From a checkpoint of a small mixture-of-experts model trained on Wikipedia: 64 experts in each of 6 layers.
Below are experts of layer 3 (counted from 0) of a mixture-of-experts language model. Rows are named router (the router's row for the expert), gate (a neuron's input weights, with its number), up (a neuron's input weights, with its number) and show model dimensions 0-191. Each number is 500 + 25 x the weight over its row's rms, rounded and kept within 0 to 999. Numbers have three digits each.
After each expert's rows: "gets" lists some tokens that make up at least twice as much of what it gets as of all text. This comes from a sample of Wikipedia text that the model never trained on. Tokens count by the router's weight.

# expert 50
router:511521482506530495515498508497515494463497485491493486505510492505462492519489476533441465514518482505546553514526473515459513506488486509494503502491478494508520473512501520486510459490492505477496541502497505520503491486477494469513498444534504501512501508516494462568518531533447483496488514487484535517551510502555475441486499546503510506548510437520474550542471416533476511538530531488504551448514498517463487498473499506511500509508491471471423535525489508489512479493488547497526517521525491514488507488499505500489442490522482509505494526511509461511504510486524491497
gate0:482469472453527479479484550511494468536557535534512474490508517465468471487494519479495481509509532505482518462449488493511513474514489498487503507482493501460513514476540503496524505474495490506487486527507493531544532522486547527486493449498497499513464519545468513490525516510511516528502505472492523575515500534499503493528522519485479490490500490486441514506512523542464504460453500522479461534533486443491526493502505517521534537454446488505501530471543507463484501501534436510523515516462544511506492520490481514490511486486481515561476496527499525483531497514515519510
up0:500471466482554484512517491517551514526550506515508541480530488469520489455517525474485449522504532505488493508502485491517477505515517498513523515488532510492489490505475499493508471480471436491462497510498506517499510515502496509506480474482529502508521565504507492514529520510486491492502519481560510491463502507486514486537450476493520515478474458481466519516551432498480534489498527528548501538524496474495515518526535475508491498466500437517477510481522477420494495498503491537549585513528525530510530518497515494516476494504468477517476502516498487528526460482508491517
gets: "|", "%", "ly", "em", "an", "I"

# expert 30
router:507505486496519490512509499488512512458486507503497474503507489506478431498495481523523491509504496549510533505529481517460510514483504515510580511516484489517520483518498524481498462488418514484507488463489500515503495489475490486511506561510504497501514500522503474523503530535456496500496499484482538525502517500551540451479501551511513493498516555525465538482469436559476518530528517493526538459512495511504492506473489506504532514505483457498403527536488531536511478469492539482509506528522500526496498499504506491488510479523491497509535525493491425507502513487536494494
gate0:504459502473529497486549490496499519515515502495508498488505571507495502531430534467495504528466459486488485495495516490506452443487511482480454480509518486469468501494545499535561462459494457498524495461511502464464458468496530499469510482506503507508484437495468527485509517522486509495486494512529468461502515502525526501509493485493498465463534524524503500533536522503495499481490526515499518558498515539501515504511535494533475487525516477541488514461467507502473439523464534452484451493486483523517499520473461511501517477511479513519494461486482515461519527493478508496
up0:492494467538503479506495482483468528515488501495491509489521520499531504515498512479498491472489484481521501498505509500503463467558484502469506518486527516469453538504493500522549479500534459516502478481474498464516518527492537505508536471517509513468460456513449480504512494501513473498505497530511517458500518464494492499471507526434512442506507553506549519539513541455491524507505524506505493485507502511513525506489560509524485464524502482487474529432512530498497510520487539460490500498499471487515480516521509486522476475467482531493524519506502582491475528573480504433
gets: ",", ")", "),", ".\n\n", " –", " Sp"

# expert 25
router:508507500510529505511502495493514506462517495499504472501494497498483493497495484530510484513439512488523544504521472489453514518489501512437465496491475484509517478519495512481501450492544516482491511481499511527500497480481487494511510511539507491522507489520504474548503528536458502510496513489455537521544523501539503425471504556518518501518512506532496584523478427557476525534526518482521541456507496510460501510489502493511505441501503453490440523534491527466513481482485547482518501540529490520476505504503505492486488474522497500501510532491504429509479517485529476513
gate0:497448494530481569502512503496503492487490496542492502517464524513498486533459478458464504518480510521485497521519524477558482496523482474526485513514492473509463555521473492455546485510476497478512517462492483494520535587467464498510472539494529464496493534498502480483494502538475491487488464483506475482508493464483494481514457467497494485515498536502540516489516465504493423497501510528468469504490508525506505491487477478535474549499499484484480523519465467473499497501507496497483502511587510520494487539492470475502512475472467473478539526515499512480502546479479508520
up0:514520513474549522515539467476500487539521510498498513484512503469494506508493508438580501492518505517520501503467512521510477502517504478482501524501525538525410568480484490474451490492494506487497496511511499483536532488481530515518500539492479484473485477502495487514486525500459512508503454487492522532517483484472463474493521510510502510492478484519538483541519494487509537492541504511496453478526501470499504476508510487541526497421467507536457557461499511524533485505484496496471482480518495477488493551510458511488527512479558480463531504503470500487487491490556487498
gets: ",", ".", "–", " and", " for", "/"

# expert 13
router:543503466506519477503520491494528519483489446483493522493536508539502433529503492512497460507496498478523530502519495524461517517509515487462523494545488463504510470533504518494499492494496534468510532469483444470493480495504498496499487489524480529491473505513460486555528503493441485489479513504402523466512521490548497452487527584537518502503505488508510507497492559479481486513546512488493542450520497520490466490483500492487449450499468496488489516518501498545526491497501519517521526491508503536469512465495475492465479512517476527490527522505518492501495492485528526483
gate0:485505531513494502524501519475452454460538515552467515506497487544560476477503526452508477495521493448464523510538525522489521494492483480524505482492508478472533505539490471518491506529512538551510501502484544565490532483468477500487491474493532507502491500473525514493483471480479534489487481515490490494544469479484474517499489531509480491522500424512496526466501518477499498515467468509538484521510493538521496490501480509505534485559471481509492467472483526496473508512521515513528484508502526485451510487505477578492553458524469489513510497509511526515474449511466501491
up0:477534526496534483492460492482467486488507503500473528518490487447532477511489469487447502463527491521512511466536466526449501457512468486528526481492510505453518503506500488493492491525474487502470508535519475527493577497514497497550495476493538527513499499506526496500470451534473495452523483518435525457516479469520484524500476502519471506507523450497484532514523480490473502523491486488510534516497530497536496476501540483491497486555491494483553534450476502497468478508507521530516499515500519503490528503434521490477564492466492454489484486526516481530481511495468507485
gets: " by", " of", " be", " to", "0", " into"

# expert 21
router:558514447509519482511510498496522523504506443478487536491525517547494483531516512503526456498499491486515532492514501526465516512514528466536478497544492469498496468530492524497502506497463539458512545493493429468491472492507493511501475498527483519480466503495446488561536492467447504485488521514500504457489501482556471500501536584544513499511501504499519500496501481447490474492543520500487536458511511513504460483481499480475445523498475516491507517498505492488524503504498511525520514473505517525466520465497471489462483523509476534488502517546521460502495479490525534481
gate0:525451467504530486532478509490490470537485504496539482543509531464473516484489481541478487467523482474496522505495522536537558441511489505575537526493514523501452526509493490486526525502489503513502502470495529511486492517518503488505506517505546521512520475478508479510473514528464484481442534495523514527503535476513472504499471494509447522482484492490562493487482497545529523469497490478492473452543467515462485505525501510547468476510533484504499501485436508516469486488533520498486502535486469518509497489520513495485470477519538460485487490506536451468510514478484483459
up0:500462531497509495521502503511496479507485481515472467505479524482476532501460504525466511470476490455490477480557489501470493515468499498532475517518497507541500521518513517500547524518533469519455525463497500515488517510488485503439517536506515511520486527496487525495513523491542498475478537498560521532455485472487493467476478480487503497496494477473482533496545430454542502535507517522510499501475501505503533516487476457540494518509525502470510485511495478476523517487493507452505503497542508454536497495544578502509484494501496442559496518522508548457503460502468498505
gets: "|", "al", "l", "el", "t", "E"

# expert 38
router:556497470499515484511505489492526524488498452486499520499528512543472491526506500522514459504485500499538544504510501535458515516508514475502516501525491471506496473532501540493499492498510529466499566452488440482488474502503489510507476506530486519492469505506461480562533509481440501492491515500420521460482527486549492482488531573542509504491499534506551474477486472483480480504549517500488552447517505528505457487483496486479447511491476498476484530509504506531520494510506524517519514490512504533461513471497475494464494515514477537493524521513516458502488486502521539488
gate0:490464493453472507510488471503495496496476498499474483476503486500507489453484483488477472492482485491455513482482539476522493526456507469519521469482472512513506492494500457462480503497516494491493512444460531503494470521501511488532498485451507506526498486491503476509496504493507496493537529489519482547534488516478514526490461578497466525490496488523555493510500547560420521508507513511499511507473457462523505498496531534548472571519500480499517519529476480497501506471518465463506440504493462521482462505516527466513518518497475470514512465494555538498490481518505484458
up0:511556474478509486509497498487504491521464508555495522515537534505478500478509480501487521451502503519485485498499475461527484536546520496424515523512466504495501454492477477501518508476531529516500485529451498520504524464500542503477473535473456525526491498464500526530513478521533476471484504483583481451450506508479492492533410496502494479499513521474488526536504519525488503466508501498490513511505495495479479472478467483482544502494490503514532501503512496456537475460552522492512531498504516474522487503466512511485501514468506521467507464480491562521482497502521520497
gets: ",", " &", "),", "m", " time", " E"

# expert 32
router:481589482494476465480503494514524502477506480471483485530431498506450514481492489468520484476501489482462496515491487418482499527519460502505506460474467530515539478481529496486556482533500468493505512480491503535560487508532450492511477530488490472492492452497541488478518504511499490510504511509489521482509505440519501504495509490458486480481479523494536493505451510508525498550523516471472472509497521544487480477499518475532465518508499497469484515501502543497505549510468464477541511504508539495476501535511512521488511488558513516449499476515490500478508498509534487468
gate0:508458505516428497506496473521504496508542523531528491537483448501514508484516515499508508566480475463510502443513457482509476473414462495545512496487501508505467467499520506549496505491457513501475472495482482504485547496495462505435535460492507489508540505497510504499460519501477485485486500476505501526453488489506520532497475528475490490518509469481486506494498501507509515479456491492514481489538499505540553540514507503537504471474485464491520514537543523515476490482522511519477520506423512484515528532529513532501520480546472486463512483506493517515487528497502481511
up0:503512527462514489481518487497484493487480499470495530516479469568512480489466533420513441536517499499534490464461461477505467535533499504524488506507464508491528468473481484471505493494516497511509481508511530477523521461526540510472512524516497504548517490511515511517505527491454498467504511496529506525460477500491509531501527500473456499459473508492474488488506495495502436498498504485499485538469478474515503422439517496486489466496555462488497493533542489513505497506477474501529531492494480505482483499492474523513505508538452532490510500487537503532529495501550491437
gets: " ", " |\n", "|", ":", " by", " ("

# expert 11
router:537464447547507438489500519512503514529524455479469532472515535496517530526537519471487485458503517527490499470509525563505514530514504449513519503503489503479492491541466465519541476500500526493517503485439481458499518538534503500505513490534535550484510535498461482518495489474508493478511490530465475473514511492514464497521544580498541496499466499507497497489487502484496500482548475494487533507505526522477472489496478455464486497502515480445492503517508517494515521519509542477514526457492531497460481474528472495497487542489470516480497516528516511514533466522497515474
gate0:511506474482543479510499501438492522502516432501538515495507435481521495486515449551498519496501496489505503483491516491503509513475476488528467508479535507488531517471495490473521531493522505521459501533498500466485498500526498492517521473503432503507519525517476520494509563493513507480517476502429533447479500458478526499487515543501495506513494467456523501501516497443484490471510502505465501510525480471494471464527519517484523526486464492543465485459456478496527520523505500464505459557536503471541510495495491454485496493507487467530502469492515521500501547483545489518
up0:478486523536508501510459502500512478478503528506500513524540511506505500536554522487524494534476530516509514459496459483439470513531491492507477529495502525536512468467513508533526472525474527496493500479492507478496524474497499519499489483508518489460421453481512502516538470451494493480509473512523502503528467480512489518437526473472506462524506509484509480485502529505478512475463516486510453459478487502478568520465505519533479476530472503539495480532464518511492500492443502510517480513538485497527478514520535463492532462504475443461485483478487520499497472499445496536
gets: ".", ":", ".\n\n", "-", ".\n", ","

# expert 43
router:542507456507516494510510486495530511498484446486487534501528507543480450524510500518521459497506497486524537499519491527458508507513520487488518493533483472505496467527496526496507501486507545460504538458484443470486480491505493506494484532539488526491464500505460479543537495472443489488481517512436522464524528488549460458485529590536517500521498483510453546523499502467489481506549521493491541452517497526497466490482499478474452500496473507485495519517498496492530501505501526525526514489516507522459523469496469481472501515516486527489477518527522477500492488462521527481
gate0:495487511515471505518502491541503498513481531500495524521495508483505480495496569419502441490522470503488550497513461466521468480481517516512518493497486509505542501544503531472521520516549517499480479525475480480476502483494538520511507473524460478503528507557458525531508535500503521496502490436539500500483499483480501534448469520497486516495501498474500499536479485536492545514502476499510448459545503491503487517549473513492484506469473531474506506553490505481494526520507536511513555490485506498514471470525513548515515456525522527463473524508478479514513493523521456533
up0:487467453487519445505527473495464511477513522451511461519478517457513497492502478474514460511491459449489527525544492503485501522490471514437501454515503467550489491528476496515523478516459461515493518534492516511495463481494501508489492477443483494550479521525505517499511454535497517498436468510485515496547530519468501524488465502489512491508498525538539508522511512532504494505493502463520476503525497476504489481520551481522481492527501482531439505492464508491474515464508550493516529451486528505523520478487500463512491437482545527496526510513504499488517466484503479490
gets: ".", "==", ".\n\n", " has", "===", " |"

# expert 62
router:541507455506499483502512491503513525521496437481491546487523517552505473537514517502497464491524509496512523493508508528481511503518524457490513500550502473496483477527490522505498531506493544461513541509494424449488469505519491506494474505524473530472464507486447502549539475445455505482483511517485497435508481480530479500513532569543500502488490511486515498499513497419498467475531516501474515480511518515489458475491500484473463506493470536518494509490508483491526512511506485529519510461491521512472525460500461486465508529502483540486506501531522489492500472490505542473
gate0:458491514530477469530484490491478481507530527525523454541477471503533520489467517473485479502480492477448539503544495498513449483478461528503524503453547537495483527507503490459519467515519462499490468486484525535471498493496489524441492463482520460492490509516496471464453505509496543520492510522472467543528502506475535512548482557463483466543541467495509544533512529466494540474469470476517488485530500497492529510521502522512521511461482536510484509500517485478481472468518477476508506496489528457495512522498487520545505482505523511520504472491505498492493504547495497544
up0:508500495489521527486503529481488505535452481520457523489521517526472480516507526532526518465512477521511497525525487504526495500514510505489487458532555516489510473472446520500533486470493485550506501506529484544508482500536505486536497491482470532514532538503513497496463469476524507463472489543520537506495480513509489479542484544540500457485463532517465466515502458519517505562501511513466492541469499471450481484508459513518499483456460513504535512512472499529510497509524536484509545488466457507520508505523492539462520498488537466488490477517544537530554484475488494511
gets: " the", " to", "==", " would", " J", "ou"

# expert 40
router:474463502473539505509507508505526528459513491547561474512492502451465523456466517482479505542508552539512510500494481461533493517463497539517525514492484533476502522513467531512519482529514483474515477476496541498545495479507488519494527495498470505511485501560530536433489543464486447507493487531489496509487517542498517512529461460511541486473461471504467498478528499508497509479467483493501470477504542483479518479523548536490526506530490460490486524550435498534525470494471510465476509495501476512544473524489497505512522500492530497492492506489506479500474491514483519496
gate0:459515510498510514519510501503496495493489499481532470487531499496508509507485557472500452461510490499483534473493480507591500498438504527510512481487505516506459509494475480502475492502495466504461487509485503505515483460464503502499539483507488534507516469510462495486499482492513512506501462463458500454538497493440514520555464499480564481549512483558510500519507479497437513502505481514542522582548491509527489505535533503460522514516539500510487493505502489499492498449520485476504485508481498486470519506516487496476505471482507431513489489499533499474507495462510518539
up0:488484478495525482538461468499483486472492516494520457469497494471492532497497526495510474496457475518501538475529514518572511519403501516500506493461503506516451518514453510503452472536465478514485488480489544487560526449473468479495511497476512522497485482513490526506489460486463518532462458463466506501508554482468499486539442502507549464518493480537482485479492494494488526539462490461528467514509489509537509496549520484500493507506527480482509506497484509501539481486532503484520553492491496478472508532505500514512495511490477458484524511518505496511530505498490483511
gets: ":", ";", ".", " /", ")", "-"